{"num_hidden_layers": 9, "hidden_size": 320, "n_experts": 256, "experts_per_token": 4, "d_expert": 64, "d_shared_expert": 0, "hidden_act": "swiglu", "moe_layers": [0, 1, 2, 3, 4, 5, 6, 7, 8], "router_score": "softmax", "normalize_top_k": true, "routed_scale": 1.0, "balance_loss": 0.00164, "balance_bias": true, "router_noise": 0.3, "init_std_router": 0.0128, "lr_router": 0.000744, "num_attention_heads": 5, "num_key_value_heads": 5, "head_dim": 64, "vocab_size": 18945, "norm": "rmsnorm", "norm_place": "pre", "norm_eps": 1e-06, "positions": "rope", "rope_theta": 10000.0, "rope_fraction": 1.0, "qk_norm": true, "attn_scale": 0.16, "tie_word_embeddings": false, "parallel_block": false, "init": "uniform", "init_std_qkv": 0.0281, "init_std_o": 0.0, "init_std_up": 0.0281, "init_std_down": 0.0, "optimizer": "adam_variant", "learning_rate": 0.00111, "lr_mult_qkv": 0.5, "lr_mult_o": 1.2, "beta1": 0.9, "beta2": 0.99, "lr_head": 0.00844, "warmup_steps": 345, "schedule": "wsd", "decay_fraction": 0.711, "decay_shape": "sqrt", "final_lr_fraction": 0.05, "batch_tokens": 131072, "max_seq_len": 256, "doc_mask": false, "z_loss": 1e-05, "train_tokens": 846800000, "max_steps": 6461, "dataset": "wikipedia_en"}
Below are experts of layer 2 (counted from 0) of a mixture-of-experts language model. Rows are named router (the router's row for the expert), gate (a neuron's input weights, with its number), up (a neuron's input weights, with its number), down (a neuron's output weights, with its number) and show model dimensions 0-159. Each number is 50 + 15 x the weight over its row's rms, rounded and kept within 0 to 99.
Before each expert's rows: a language model's description of what the expert responds to; "gets" lists some tokens that make up at least twice as much of what it gets as of all text. This comes from a sample of Wikipedia text that the model never trained on. Tokens count by the router's weight.

# expert 16
Description: Measurement units and superlatives in specs, results tables and coordinates, such as ft, kg, metres, °N, largest, maximum, plus the coordinate slash.
gets: " at", " /", " m", " d", " st", " –"
router:50 44 40 35 59 56 29 49 65 56 35 66 44 49 53 49 57 36 31 55 54 58 41 35 41 58 71 65 65 68 49 69 73 35 62 69 78 56 63 35 39 81 65 44 60 28 44 48 29 51 13 77 66 56 75 73 53 69 52 39 45 62 43 32 49 47 33 77 43 73 44 35 66 25 48 74 47 59 43 48 54 40 45 46 51 56 56 53 58 47 60 21 46 66 65 43 50 42 44 53 19 77 53 66 58 40 77 34 36 26 58 59 56 37 65 53 36 38 73 67 35 38 45 66 56 46 63 42 55 40 74 30 31 64 45 53 72 52 35 56 68 38 43 40 59 65 21 37 62 31 64 48 41 30 51 53 38 31 59 55
gate0:33 48 53 68 58 55 39 48 56 40 22 69 30 67 63 68 42 56 16 54 43 34 69 68 55 33 46 43 46 36 61 51 46 63 53 48 52 52 65 52 55 59 44 60 37 47 71 29 82 39 55 54 42 62 55 52 51 82 50 26 45 70 53 35 55 51 47 49 60 45 40 57 55 25 32 42 66 77 34 47 43 79 30 36 36 51 36 44 55 73 79 49 49 50 14 38 48 50 47 26 31 21 69 69 17 43 57 77 34 37 52 53 51 48 62 46 58 29 67 54 56 51 72 53 65 25 63 70 62 64 58 40 50 55 41 43 34 54 64 19 31 36 38 66 60 61 69 26 38 45 62 72 34 40 39 77 39 31 33 52
up0:76 54 51 59 20 73 21 20 48 49 51 70 30 57 53 55 55 36 38 77 79 45 39 68 47 26 32 35 42 37 31 58 50 58 73 44 28 70 68 38 54 51 56 56 37 59 47 41 78 46 46 79 56 70 51 25 46 65 42 30 37 64 48 56 37 28 33 44 22 66 32 44 79 33 63 57 58 68 50 79 43 49 52 36 45 76 08 82 63 56 54 42 24 55 41 33 32 44 45 40 48 44 67 65 11 32 59 59 41 36 41 63 43 71 66 45 42 48 81 62 43 52 55 60 67 53 68 69 53 83 34 37 48 45 55 36 55 62 41 26 66 46 47 70 74 23 53 23 58 64 57 81 38 50 15 46 13 27 52 51
down0:52 58 60 37 38 55 39 62 31 54 43 32 60 43 71 29 40 63 70 54 46 52 39 52 67 43 50 58 43 58 67 55 59 65 51 21 54 52 46 34 47 25 66 63 57 74 56 61 73 44 58 28 47 57 66 52 59 28 64 32 57 30 56 46 48 50 79 62 56 32 06 27 47 55 53 43 34 51 35 56 23 46 46 51 65 69 50 43 43 72 39 36 44 28 63 33 78 75 42 31 60 48 58 51 69 34 61 77 53 73 63 55 39 43 86 72 50 44 73 42 39 37 45 80 42 52 31 54 46 37 23 54 13 90 41 54 18 59 73 42 58 84 49 62 45 47 57 65 56 49 71 67 61 44 65 41 60 41 50 68

# expert 55
Description: Dashes between items or dates, and two-digit numbers in dates, scores and tables, such as 15, 17, 18.
gets: " –", " —", "18", "16", "17", "15"
router:55 60 39 24 31 48 48 41 35 46 29 41 52 71 55 39 50 55 67 34 22 59 57 51 39 52 75 68 52 45 52 59 29 28 32 61 65 47 52 48 53 52 86 20 90 65 60 46 38 76 26 34 43 46 29 25 82 54 62 43 55 54 53 71 29 50 26 74 65 53 21 60 55 44 44 61 57 54 72 40 65 32 43 35 64 51 50 65 35 64 43 32 35 38 36 68 77 42 59 69 28 62 42 56 82 55 38 52 51 61 65 42 22 39 60 60 67 39 55 52 53 61 67 34 57 54 30 34 54 43 47 06 34 78 32 50 54 48 64 58 43 62 59 26 58 57 36 54 40 47 63 13 54 56 62 53 76 47 72 51
gate1:45 66 72 62 53 47 67 58 40 49 52 63 63 44 46 35 41 50 24 38 30 66 53 64 63 36 48 50 62 27 86 53 64 50 49 32 64 42 49 20 47 37 58 70 67 23 53 43 38 62 60 49 50 38 36 51 38 36 49 49 55 78 57 52 66 57 70 32 61 44 60 39 55 64 58 85 39 46 84 36 70 70 52 34 70 71 53 79 59 45 19 14 45 55 65 45 79 61 46 58 70 53 70 58 58 38 52 29 62 55 39 44 42 61 68 35 63 62 46 43 39 55 52 83 50 56 47 64 38 54 78 94 41 34 39 24 29 41 46 66 61 71 37 90 52 50 31 67 62 55 38 69 64 25 31 34 47 19 44 86
up1:66 34 50 56 44 69 72 41 50 20 66 32 71 38 66 65 34 58 09 60 68 77 57 61 45 78 51 63 45 74 72 63 71 36 64 51 52 42 44 52 24 55 57 69 64 51 35 43 44 51 61 43 28 52 18 62 81 81 74 30 44 63 56 38 38 74 72 30 66 50 46 55 67 29 31 55 35 68 37 60 42 28 62 44 85 48 29 31 29 49 50 36 39 27 68 50 66 56 26 56 77 57 46 51 63 60 56 57 25 58 52 50 44 46 77 54 64 82 60 49 33 52 60 50 41 47 33 71 69 38 62 84 71 68 46 54 26 37 49 48 55 39 56 34 43 63 27 62 77 35 60 94 82 45 64 36 49 39 56 28
down1:48 25 33 60 38 64 54 25 70 32 63 67 51 60 55 72 78 41 66 51 54 65 37 76 40 29 42 51 16 25 45 35 45 50 46 51 44 76 39 44 69 36 49 68 44 50 67 50 48 54 49 50 49 59 73 35 35 66 18 27 69 63 64 39 51 53 73 71 60 44 63 66 44 62 38 55 51 35 53 39 44 36 64 56 27 67 34 37 13 52 49 36 42 38 62 53 88 55 54 53 63 43 33 62 41 41 60 56 36 50 54 21 47 60 41 51 37 76 65 54 67 27 22 84 59 73 42 52 66 51 37 31 74 37 66 64 71 55 49 51 61 66 74 66 63 61 50 69 58 54 52 49 38 61 43 61 31 27 48 43

# expert 32
Description: First words of compound proper names, mostly geographic or institutional: North, South, High (School), Air (Force), Upper, Lower, Athletic, United.
gets: ";", " North", " South", " de", " Ch", "}"
router:45 41 57 38 65 51 59 51 57 39 74 41 45 38 45 52 36 50 71 33 38 75 55 52 52 45 68 58 34 45 49 54 66 44 45 57 81 45 38 49 44 49 80 50 58 30 39 60 37 54 41 26 20 33 61 31 73 45 62 47 53 50 71 42 41 75 35 41 74 52 30 16 36 51 51 67 50 85 37 33 47 45 53 63 57 54 53 54 60 23 66 48 53 71 58 65 65 55 60 61 28 69 39 51 51 38 68 45 45 63 55 67 24 47 58 32 51 41 41 84 43 49 58 51 27 58 28 47 45 43 70 45 41 73 65 58 35 58 43 22 57 57 58 66 70 48 22 71 55 74 60 56 57 96 74 52 36 59 67 42
gate0:61 70 58 69 43 62 47 63 46 66 51 20 66 53 60 37 38 64 50 31 39 32 37 51 63 86 44 60 41 69 64 45 82 49 66 31 19 75 56 69 63 57 40 57 43 41 57 60 55 62 60 76 59 55 45 60 47 53 40 43 45 59 59 64 41 37 48 69 19 26 48 30 38 34 51 18 32 62 54 47 41 43 48 71 47 50 62 46 23 57 36 38 48 32 20 53 31 43 52 38 56 50 90 74 46 34 69 64 42 62 62 36 43 62 79 58 42 55 71 42 79 52 53 73 54 28 47 64 42 41 55 51 39 59 86 37 56 24 68 26 44 28 18 46 42 40 60 64 34 43 35 73 57 50 57 47 40 57 56 25
up0:29 26 47 62 45 61 68 52 43 67 70 29 50 37 49 59 59 44 53 48 65 35 51 48 60 34 37 25 41 22 71 41 36 56 59 49 42 62 24 69 47 37 35 52 62 43 47 28 33 57 77 67 39 31 49 44 67 39 11 67 60 54 75 81 25 34 50 32 64 51 49 42 57 40 84 62 28 27 69 34 32 41 82 51 25 29 78 64 50 62 36 26 62 57 48 62 34 26 59 50 37 53 54 44 47 51 48 57 69 60 49 69 28 85 57 34 77 66 50 65 48 48 65 55 74 68 80 63 60 46 33 49 53 37 47 38 29 27 54 63 50 41 49 72 35 40 40 47 43 04 62 67 65 47 23 41 44 68 59 45
down0:89 38 43 74 42 36 40 54 71 42 62 41 15 30 67 52 49 54 51 80 47 44 29 25 18 37 32 42 42 41 41 50 46 56 63 58 74 73 39 66 50 49 37 37 61 49 46 63 47 46 71 99 53 61 68 50 62 72 66 25 62 37 49 48 22 32 72 37 61 58 66 47 61 46 56 27 47 43 45 60 53 38 33 28 31 50 74 36 69 62 47 78 18 56 54 54 63 57 51 57 42 64 69 74 34 54 48 69 75 61 65 51 42 43 69 45 40 57 56 43 49 35 19 52 70 58 42 42 28 34 78 72 42 78 44 16 64 36 89 56 28 46 42 37 56 70 60 43 77 39 64 63 62 60 41 56 46 48 53 63

# expert 23
Description: Blank spaces and pipes before years or scores in tables, plus word endings like -ame, -se, and words like life, mind, Note.
gets: " ", " |", ";", ")", "–", " also"
router:34 51 61 43 77 51 51 47 71 32 81 80 58 64 33 48 39 46 33 43 48 37 26 58 59 42 37 74 52 58 49 50 70 48 53 58 63 40 59 64 51 36 48 55 33 71 37 26 45 83 51 51 21 35 34 15 74 40 16 46 61 25 50 77 24 76 55 57 27 73 42 65 53 33 29 53 72 72 54 58 43 38 59 37 34 28 64 44 74 46 42 44 53 66 67 41 55 31 59 51 39 44 58 34 47 44 53 48 28 25 56 65 37 69 60 56 54 36 27 49 72 67 59 59 33 56 75 23 55 51 52 52 37 38 77 74 56 39 41 69 39 57 34 69 54 59 46 60 43 10 57 48 24 36 24 37 63 36 79 12
gate1:58 63 45 52 49 45 82 28 35 71 50 82 29 68 43 46 50 65 57 49 20 60 53 60 67 55 38 50 56 47 22 59 36 34 43 66 48 28 27 52 70 64 67 59 46 37 55 73 52 49 82 49 49 44 43 76 66 34 34 25 42 51 41 56 44 32 43 35 44 39 57 43 37 48 48 36 52 47 45 86 56 52 40 37 54 51 40 49 73 50 59 63 70 42 27 59 52 64 51 49 75 70 57 11 55 23 47 61 50 44 36 32 66 61 63 45 27 57 39 50 51 47 70 46 56 73 57 49 21 51 71 55 50 23 43 54 48 70 61 57 29 27 56 32 21 61 62 54 57 45 74 66 42 46 63 57 62 29 21 48
up1:67 43 55 40 29 34 59 45 42 55 42 34 27 35 64 39 19 75 72 38 41 61 53 73 40 58 47 54 57 42 42 68 25 69 54 42 63 42 47 17 52 35 66 26 73 39 59 79 55 42 61 31 83 52 53 67 39 61 52 61 32 56 27 36 64 32 62 56 52 43 43 38 55 22 53 56 64 55 48 51 54 46 45 39 37 61 34 31 55 42 61 68 43 31 22 57 59 54 62 45 48 66 32 43 44 28 64 49 57 47 64 48 49 59 49 58 41 65 45 62 26 60 43 57 65 41 65 44 52 27 77 49 60 38 25 07 46 59 39 32 54 44 63 41 60 59 71 37 73 68 58 66 62 43 69 63 75 39 31 38
down1:56 59 32 57 39 62 70 57 63 19 54 59 28 35 68 53 46 67 37 39 36 67 66 92 56 23 50 57 36 24 64 38 49 28 45 61 28 55 23 54 25 49 54 54 54 52 27 64 83 60 45 65 47 13 52 52 61 58 72 47 49 58 31 35 34 54 29 35 52 50 47 38 38 48 66 61 17 61 55 67 48 30 69 73 65 30 71 65 81 59 33 27 58 44 53 67 47 42 64 49 28 31 70 49 50 54 60 41 66 41 69 24 61 47 61 30 43 42 59 68 27 36 45 39 65 32 51 78 65 37 34 34 30 35 56 29 84 73 44 46 29 45 44 52 18 57 57 57 51 55 57 51 49 56 50 42 47 49 52 57

# expert 41
Description: Measurement words and units after numbers (ha, metres, %), 3rd place, Japan, Korea, white, silver, and last pieces of transliterated names.
gets: "%", " on", ".S", " place", " x", " k"
router:72 28 51 54 14 60 38 44 64 28 46 32 40 57 43 51 51 58 19 32 77 46 51 30 36 51 50 50 37 49 81 51 68 27 64 69 75 27 58 43 22 47 47 76 31 49 67 82 75 37 31 48 40 66 65 36 52 38 36 53 44 39 46 61 35 55 44 43 65 53 34 37 63 42 43 52 52 59 56 62 36 45 42 45 69 40 50 44 40 71 60 48 43 51 58 36 69 24 64 64 41 41 24 52 53 57 58 39 65 42 58 70 35 34 55 54 56 63 40 47 34 58 39 32 38 68 50 20 52 37 38 40 38 61 31 77 42 57 24 64 59 50 50 54 55 37 23 41 59 30 68 36 58 20 56 35 47 61 64 47
gate0:53 53 45 56 02 38 71 33 83 51 28 39 36 67 44 30 73 53 24 74 49 74 54 63 67 35 36 61 67 65 75 43 53 52 54 53 50 40 39 42 37 27 49 46 59 56 65 59 70 38 28 45 63 52 39 39 54 58 64 55 30 33 66 85 70 41 36 32 43 64 33 66 57 53 54 50 24 50 67 44 44 48 36 70 39 63 60 64 37 31 39 51 50 58 29 32 24 25 43 49 49 47 37 33 36 45 52 57 63 41 61 68 45 46 69 33 59 74 42 37 42 20 60 57 33 43 35 38 60 46 30 58 41 49 85 43 31 22 36 45 73 58 73 53 33 46 44 83 33 63 66 53 24 43 62 63 34 60 29 64
up0:43 41 50 55 29 16 57 55 55 41 11 35 61 58 61 36 82 20 26 70 42 56 51 37 39 41 32 70 46 54 58 47 29 53 62 49 54 40 38 47 37 40 61 50 62 44 52 59 52 46 31 51 71 69 57 45 44 42 53 53 37 32 44 59 55 58 43 51 60 83 51 50 66 52 66 58 26 44 55 28 46 44 35 57 35 54 44 49 26 77 36 45 38 61 34 66 48 34 49 58 38 45 53 63 32 29 32 56 61 53 49 08 70 54 49 43 40 51 47 26 42 53 51 65 50 47 28 42 81 49 60 56 32 47 68 43 49 29 38 56 48 28 89 48 64 50 75 43 62 22 54 42 35 36 48 42 41 74 64 39
down0:52 53 35 61 19 45 36 37 40 54 65 35 43 55 55 60 38 51 45 59 73 49 60 45 43 30 32 52 57 34 52 74 36 28 46 45 43 59 75 43 54 43 40 56 27 69 68 53 52 36 31 62 28 33 74 49 52 52 51 64 52 53 45 39 36 61 40 69 30 33 37 42 44 32 41 19 52 52 41 44 42 46 40 62 31 30 39 40 36 80 30 56 54 30 42 21 78 26 34 44 44 32 65 55 68 45 70 34 55 62 86 37 72 72 55 82 82 67 59 53 38 52 11 51 27 40 75 56 34 58 47 24 27 62 41 51 50 45 51 39 51 52 51 43 42 49 59 75 84 54 50 51 56 40 37 66 31 44 40 60

# expert 38
Description: Pipes, spaces and short capital codes in tables, especially election result tables with Votes, Candidate, %, plus degree and plus signs.
gets: " |", " ", "°", "+", "G", " Cl"
router:47 24 63 09 31 34 41 43 53 47 44 49 32 52 58 49 35 41 39 34 58 39 39 40 52 69 54 61 42 38 58 55 73 28 60 41 75 50 70 49 43 43 55 68 40 75 30 79 25 45 38 45 38 37 40 33 30 34 41 38 30 55 69 59 54 78 53 78 51 49 65 40 49 30 35 50 53 27 56 62 26 27 68 69 40 32 73 78 69 57 50 54 38 60 64 31 72 45 44 55 12 78 43 42 56 39 29 40 50 64 60 47 54 37 74 28 58 58 55 30 31 65 61 60 24 45 50 46 77 25 56 51 46 72 47 72 59 51 16 54 65 63 21 47 28 29 33 53 65 27 73 16 33 20 45 45 66 26 77 31
gate0:42 54 73 60 47 44 45 61 68 60 60 60 56 25 22 61 32 47 53 41 16 52 10 41 63 56 50 45 39 51 37 64 63 57 60 41 65 49 41 39 60 35 59 47 59 51 58 27 66 71 51 77 50 29 60 59 46 49 44 47 33 54 26 25 82 55 38 21 48 39 78 50 45 63 00 56 53 32 20 61 30 60 48 31 69 43 35 41 47 52 36 32 37 14 48 63 39 67 42 46 69 47 60 44 42 25 50 73 58 29 42 61 68 34 35 55 54 44 27 74 34 36 55 65 47 49 50 72 55 73 74 63 12 50 60 72 45 34 64 30 35 47 43 58 39 51 53 52 51 48 53 70 45 45 32 31 38 74 61 66
up0:42 47 47 31 56 27 28 63 52 63 38 56 41 67 68 56 68 70 12 73 60 77 57 57 45 37 40 34 34 58 71 36 52 57 36 62 43 32 32 45 47 39 50 50 65 85 69 78 52 19 21 46 49 46 71 83 70 30 31 58 48 38 56 56 43 58 47 61 46 45 67 37 59 76 54 56 59 38 41 59 61 40 39 26 70 59 33 45 15 51 36 52 71 28 10 43 75 44 43 47 67 50 41 33 33 49 64 37 68 47 54 40 36 78 43 56 53 42 58 34 45 49 31 45 41 43 50 60 57 42 63 38 66 32 61 38 54 49 43 43 40 49 55 56 52 63 69 69 60 40 62 44 64 37 06 59 60 45 74 35
down0:41 39 31 46 49 53 82 75 47 74 56 44 77 44 43 50 57 34 28 28 35 53 55 39 40 40 21 42 61 64 32 40 53 52 59 53 40 60 14 56 67 51 50 54 58 59 42 66 63 57 65 46 35 39 28 40 57 68 48 38 33 54 38 57 70 39 31 50 54 34 20 50 20 65 57 86 46 32 46 62 27 63 41 57 36 58 47 73 46 42 60 31 58 39 37 84 39 79 37 37 50 61 59 43 62 75 30 37 52 19 54 16 56 55 23 50 23 41 45 47 51 62 38 47 52 58 52 55 24 56 29 31 52 42 53 44 57 52 27 56 47 56 37 73 26 75 36 57 88 21 37 52 54 44 51 46 21 65 64 65

# expert 8
Description: Pieces in species lists and technical specs: ph in Glyphonyx or Asphalt, abbreviation periods (S. alabamensis), spaces before years, leading 19/20/201.
gets: ".", "ph", "v", "201", "ac", "20"
router:07 48 48 43 56 54 45 61 40 33 45 29 42 56 57 39 73 58 51 59 49 59 52 47 63 54 54 52 52 55 46 48 89 54 35 36 31 30 45 51 31 27 78 59 35 64 55 37 66 37 50 30 42 34 74 45 55 70 38 42 38 82 72 58 72 31 56 62 55 48 33 74 48 46 67 58 55 38 70 33 29 37 43 81 37 39 40 53 53 55 57 63 59 90 63 72 60 42 04 50 51 64 37 53 69 39 47 16 69 47 31 30 62 44 45 47 79 37 39 45 40 32 54 50 32 45 41 49 36 58 41 76 54 65 51 55 62 34 52 56 64 89 53 77 59 46 61 37 47 45 39 17 33 70 40 78 56 47 48 67
gate1:63 68 44 61 51 38 61 54 70 66 67 66 55 52 50 42 56 63 38 40 48 57 71 70 69 62 69 54 43 48 66 76 76 36 32 20 35 55 45 44 53 76 05 74 31 68 72 69 73 39 42 54 38 49 53 65 33 45 66 44 64 42 46 50 65 40 60 46 72 55 39 41 41 65 40 82 61 66 61 50 35 41 85 39 62 68 54 47 66 37 83 49 58 40 51 62 64 50 38 74 76 60 29 55 48 64 66 56 69 39 52 53 41 65 35 43 32 43 41 63 53 59 22 63 43 55 52 82 49 54 27 56 42 52 77 40 45 42 74 52 18 67 69 58 69 60 31 65 39 29 48 61 69 58 62 47 63 48 58 29
up1:56 64 44 50 51 61 41 58 52 71 41 60 45 30 45 39 69 50 46 37 53 46 62 76 65 46 52 49 49 29 52 53 78 52 52 29 55 79 60 49 60 50 16 61 50 51 26 42 62 33 55 54 62 60 54 34 29 57 42 33 59 40 66 60 67 58 61 45 88 74 56 39 46 47 53 71 64 57 30 47 44 41 77 35 62 58 68 18 25 34 68 55 71 48 26 47 35 36 38 57 63 80 32 64 44 50 77 60 69 13 41 45 45 59 56 50 34 29 73 42 54 62 13 48 50 48 59 49 40 77 39 64 73 56 84 37 40 64 81 34 72 46 62 45 56 27 42 58 53 60 50 39 88 64 56 88 52 39 47 40
down1:54 73 47 54 65 32 47 43 37 61 70 69 39 53 42 30 59 57 31 43 60 59 44 50 52 37 43 70 55 38 76 50 78 32 42 49 53 41 14 51 56 38 62 78 66 47 32 43 51 53 58 58 54 03 37 58 65 36 45 26 43 62 32 76 20 63 50 66 53 73 57 53 74 23 56 12 39 60 39 65 38 54 58 64 45 57 51 55 54 43 46 51 34 53 62 28 60 56 86 82 58 57 80 88 42 51 30 27 49 63 56 47 02 43 59 68 61 55 29 59 40 65 47 20 61 44 50 57 84 68 40 55 75 53 52 57 45 66 23 47 58 59 48 49 52 73 27 56 60 15 52 68 55 34 51 19 45 47 64 28

# expert 40
Description: Two-digit numbers from 15 to 30 in coordinates, dates, scores and tables, such as 21 in 82°21′, 25th, 16.
gets: "20", "21", "17", "25", "19", "16"
router:56 83 76 43 48 47 38 53 74 52 42 51 49 67 47 54 78 39 44 57 35 40 50 51 56 71 56 72 28 58 36 28 58 64 60 47 52 49 39 62 36 39 42 16 65 43 58 50 50 70 52 40 46 36 29 61 34 33 13 43 59 47 60 65 48 30 46 74 49 48 35 68 53 62 49 63 64 19 44 32 35 30 59 60 73 61 32 53 64 68 41 55 60 42 42 76 47 48 37 60 42 56 28 45 71 25 38 65 51 68 65 40 42 52 60 48 68 55 48 31 52 46 53 47 38 63 50 30 61 28 35 47 61 58 32 43 65 51 61 28 31 60 30 40 68 24 43 57 58 54 34 51 47 27 75 66 57 33 51 60
gate0:49 59 54 45 72 35 72 43 81 50 21 54 43 53 18 65 55 59 45 52 61 47 42 54 71 60 45 40 32 46 76 76 43 41 37 51 28 44 41 52 50 67 47 46 34 47 63 41 64 36 58 64 51 70 20 43 25 47 70 34 66 84 75 23 66 73 35 39 44 53 88 47 57 48 60 36 54 64 50 45 59 64 56 47 55 28 59 53 29 29 72 52 69 61 32 40 56 59 76 37 55 59 57 28 54 74 70 50 49 40 49 57 65 51 33 45 38 08 71 42 63 61 84 59 69 28 48 53 37 75 63 69 42 31 48 40 30 61 44 23 35 75 38 75 37 68 63 49 49 52 55 61 59 59 49 55 43 60 49 39
up0:42 42 40 49 53 48 38 35 89 36 46 58 76 62 50 61 78 08 73 72 48 44 48 66 50 36 34 53 65 33 46 45 62 35 40 59 44 37 51 70 24 22 62 32 42 70 18 45 59 48 14 55 63 76 40 37 48 35 39 99 56 25 31 54 46 54 42 32 36 48 70 59 61 20 31 48 57 59 51 47 59 43 48 81 21 53 51 44 43 45 43 47 45 65 59 39 57 67 49 87 31 34 57 59 59 72 37 48 44 53 64 62 51 65 31 38 39 52 57 45 33 63 41 41 50 60 50 63 39 23 69 55 40 48 49 59 70 33 32 47 63 42 46 70 29 44 58 44 55 45 72 47 40 64 47 56 34 67 69 34
down0:59 57 64 49 28 63 57 47 25 61 53 57 90 22 30 24 67 34 75 64 35 60 50 63 42 47 56 58 45 46 36 44 71 99 80 49 56 73 47 60 57 28 56 44 54 60 72 56 80 43 40 65 54 31 34 23 30 45 29 59 37 63 08 67 33 34 51 68 65 35 57 65 52 47 63 69 60 60 71 49 48 47 42 47 37 65 30 53 45 44 85 34 64 76 63 73 11 51 57 27 33 26 57 53 57 57 44 38 45 41 74 44 27 41 45 42 27 50 34 42 51 78 36 46 47 54 50 46 43 33 48 39 63 61 49 73 47 59 38 38 66 63 47 33 74 37 44 47 77 54 38 79 61 37 75 49 82 50 61 22

# expert 44
Description: Final syllables of foreign names and regions, like -ay in Galatasaray or Magsaysay, -istan, -shire, Oblast, Island, and Championship, tournament.
gets: "ay", ")", "land", " Championship", " Island", "ang"
router:44 40 61 47 50 27 36 32 60 47 72 69 36 56 55 53 54 40 29 30 56 36 60 57 48 36 40 55 21 42 77 48 83 12 49 42 81 52 63 67 53 67 36 53 45 58 64 52 58 42 37 37 50 58 54 56 23 65 40 56 57 41 41 48 35 61 49 41 55 79 26 34 57 33 35 52 58 59 64 59 24 49 43 69 54 46 56 17 49 54 40 64 46 63 56 56 69 73 60 63 45 48 40 70 48 36 62 42 49 65 49 72 37 44 26 32 21 25 27 63 47 76 47 64 59 58 31 25 22 25 65 48 32 33 60 69 38 46 67 53 67 65 47 68 61 64 42 58 67 35 62 52 72 54 36 48 59 22 77 43
gate0:73 47 78 62 56 48 51 59 47 66 38 40 62 36 81 37 22 68 60 59 38 31 57 82 65 31 55 55 57 51 58 35 44 51 38 83 06 27 42 39 54 34 51 60 62 13 59 53 53 39 50 65 57 52 24 65 46 39 39 53 70 61 29 35 59 65 46 82 36 30 51 50 61 40 41 34 45 44 74 58 58 42 73 60 56 35 63 62 41 35 39 58 61 44 61 53 48 66 58 36 47 55 49 77 43 48 64 56 55 39 41 45 55 62 35 16 32 10 21 40 40 58 54 45 31 22 31 47 67 55 70 43 38 36 54 56 61 50 60 38 45 42 26 65 42 56 36 26 51 33 43 37 22 55 26 52 47 46 36 66
up0:31 24 50 52 51 24 51 67 53 60 70 51 53 38 62 42 30 46 60 34 59 28 53 85 56 44 29 29 61 60 24 66 68 30 75 30 42 29 37 32 72 41 27 70 66 33 44 70 42 37 67 63 39 45 24 90 44 58 51 66 46 76 39 57 78 50 43 44 65 61 59 58 48 30 44 47 21 56 63 60 48 39 44 44 49 43 66 41 49 77 72 46 51 66 44 66 43 53 58 51 44 55 34 48 27 55 44 48 75 60 48 19 57 70 28 29 09 46 30 49 24 75 68 49 34 43 37 39 55 96 50 24 27 46 45 53 86 26 66 70 49 39 62 40 35 51 35 55 50 44 73 46 67 58 30 26 42 47 52 40
down0:70 45 61 42 49 68 50 43 28 39 46 67 73 74 46 16 16 59 73 53 60 51 66 48 33 42 80 63 43 59 42 58 50 75 37 49 57 50 23 60 38 35 56 65 38 47 70 57 73 57 47 66 47 36 64 45 60 35 90 47 43 67 49 67 44 41 61 28 43 72 41 14 43 65 20 35 37 76 40 48 61 46 38 66 47 52 57 57 27 64 25 49 69 38 66 52 86 46 51 45 78 40 70 38 54 19 52 43 56 14 54 54 35 28 46 64 81 46 22 71 60 45 53 47 20 55 57 41 54 44 45 53 59 60 46 75 46 36 49 38 24 26 39 40 89 41 38 69 47 53 53 48 82 61 56 71 60 61 25 47

# expert 31
Description: Semicolons, pipes and closing parentheses separating items in sports records, award lists and tables, often right after a year or number.
gets: ";", "|", ")", ");", " /", "%"
router:38 60 61 39 61 16 42 33 66 38 54 56 49 64 42 56 23 34 62 49 34 46 42 79 58 44 58 57 31 23 63 69 57 36 38 57 73 49 73 47 71 78 64 38 86 41 53 39 17 55 63 44 37 54 37 43 72 71 46 59 82 30 48 55 49 65 71 09 47 82 46 58 78 42 48 59 49 78 56 48 34 57 55 38 23 51 66 48 84 46 42 54 63 83 61 28 44 40 59 45 39 79 43 27 67 63 85 43 56 58 68 70 48 41 31 33 51 62 52 68 60 73 53 59 60 57 64 27 54 23 31 35 41 59 70 59 61 71 49 24 59 40 43 54 72 28 45 39 78 36 81 54 60 42 53 37 62 32 76 43
gate0:48 22 49 69 63 38 44 65 45 51 24 48 69 46 60 49 47 37 42 46 58 42 39 36 81 64 27 22 53 58 79 54 56 47 54 59 38 52 40 32 53 37 76 48 17 53 55 29 33 46 58 75 85 74 27 58 45 52 51 42 26 54 55 23 45 75 27 58 42 28 71 39 38 25 64 17 76 45 48 65 80 54 60 67 40 71 78 55 46 48 44 33 59 36 44 62 53 85 52 50 56 57 55 82 75 67 66 47 61 46 65 38 72 30 55 48 58 71 45 46 50 60 67 63 53 45 63 26 66 42 72 49 69 61 49 43 38 57 39 59 45 36 44 35 54 46 26 87 64 38 31 53 66 54 57 69 39 37 47 36
up0:39 47 65 64 61 24 34 58 57 69 54 36 57 94 31 52 44 70 42 24 55 43 57 57 30 69 57 37 60 52 48 56 69 37 37 43 58 48 47 48 44 21 32 65 31 53 55 32 32 37 30 42 73 52 48 55 39 58 28 69 60 38 68 48 40 38 43 55 74 40 54 45 59 31 53 28 52 49 41 46 49 42 40 83 46 59 50 55 25 60 25 51 30 48 71 21 59 59 30 73 55 63 44 44 56 29 59 70 41 60 64 46 63 70 41 48 94 57 50 57 66 45 65 44 56 32 72 51 45 36 59 48 55 55 51 37 49 50 27 42 63 34 49 17 61 47 54 64 71 45 60 87 51 47 39 52 55 46 58 25
down0:67 47 45 55 47 78 16 90 33 39 59 39 61 38 12 31 47 50 49 31 70 68 41 54 45 50 73 42 50 46 53 54 45 44 60 47 53 61 47 54 62 42 44 44 50 41 86 48 24 27 55 43 62 60 51 47 38 22 38 58 78 40 31 35 66 36 50 11 52 50 59 64 81 35 42 46 36 35 33 66 69 80 70 53 31 28 45 39 72 64 63 66 31 42 54 38 33 85 67 40 49 53 53 64 54 43 36 60 26 43 73 33 47 43 82 38 60 55 56 50 38 59 34 61 55 78 61 64 72 57 45 50 49 42 48 47 42 34 64 53 60 31 45 42 41 42 42 31 42 47 40 58 42 46 35 64 51 64 74 27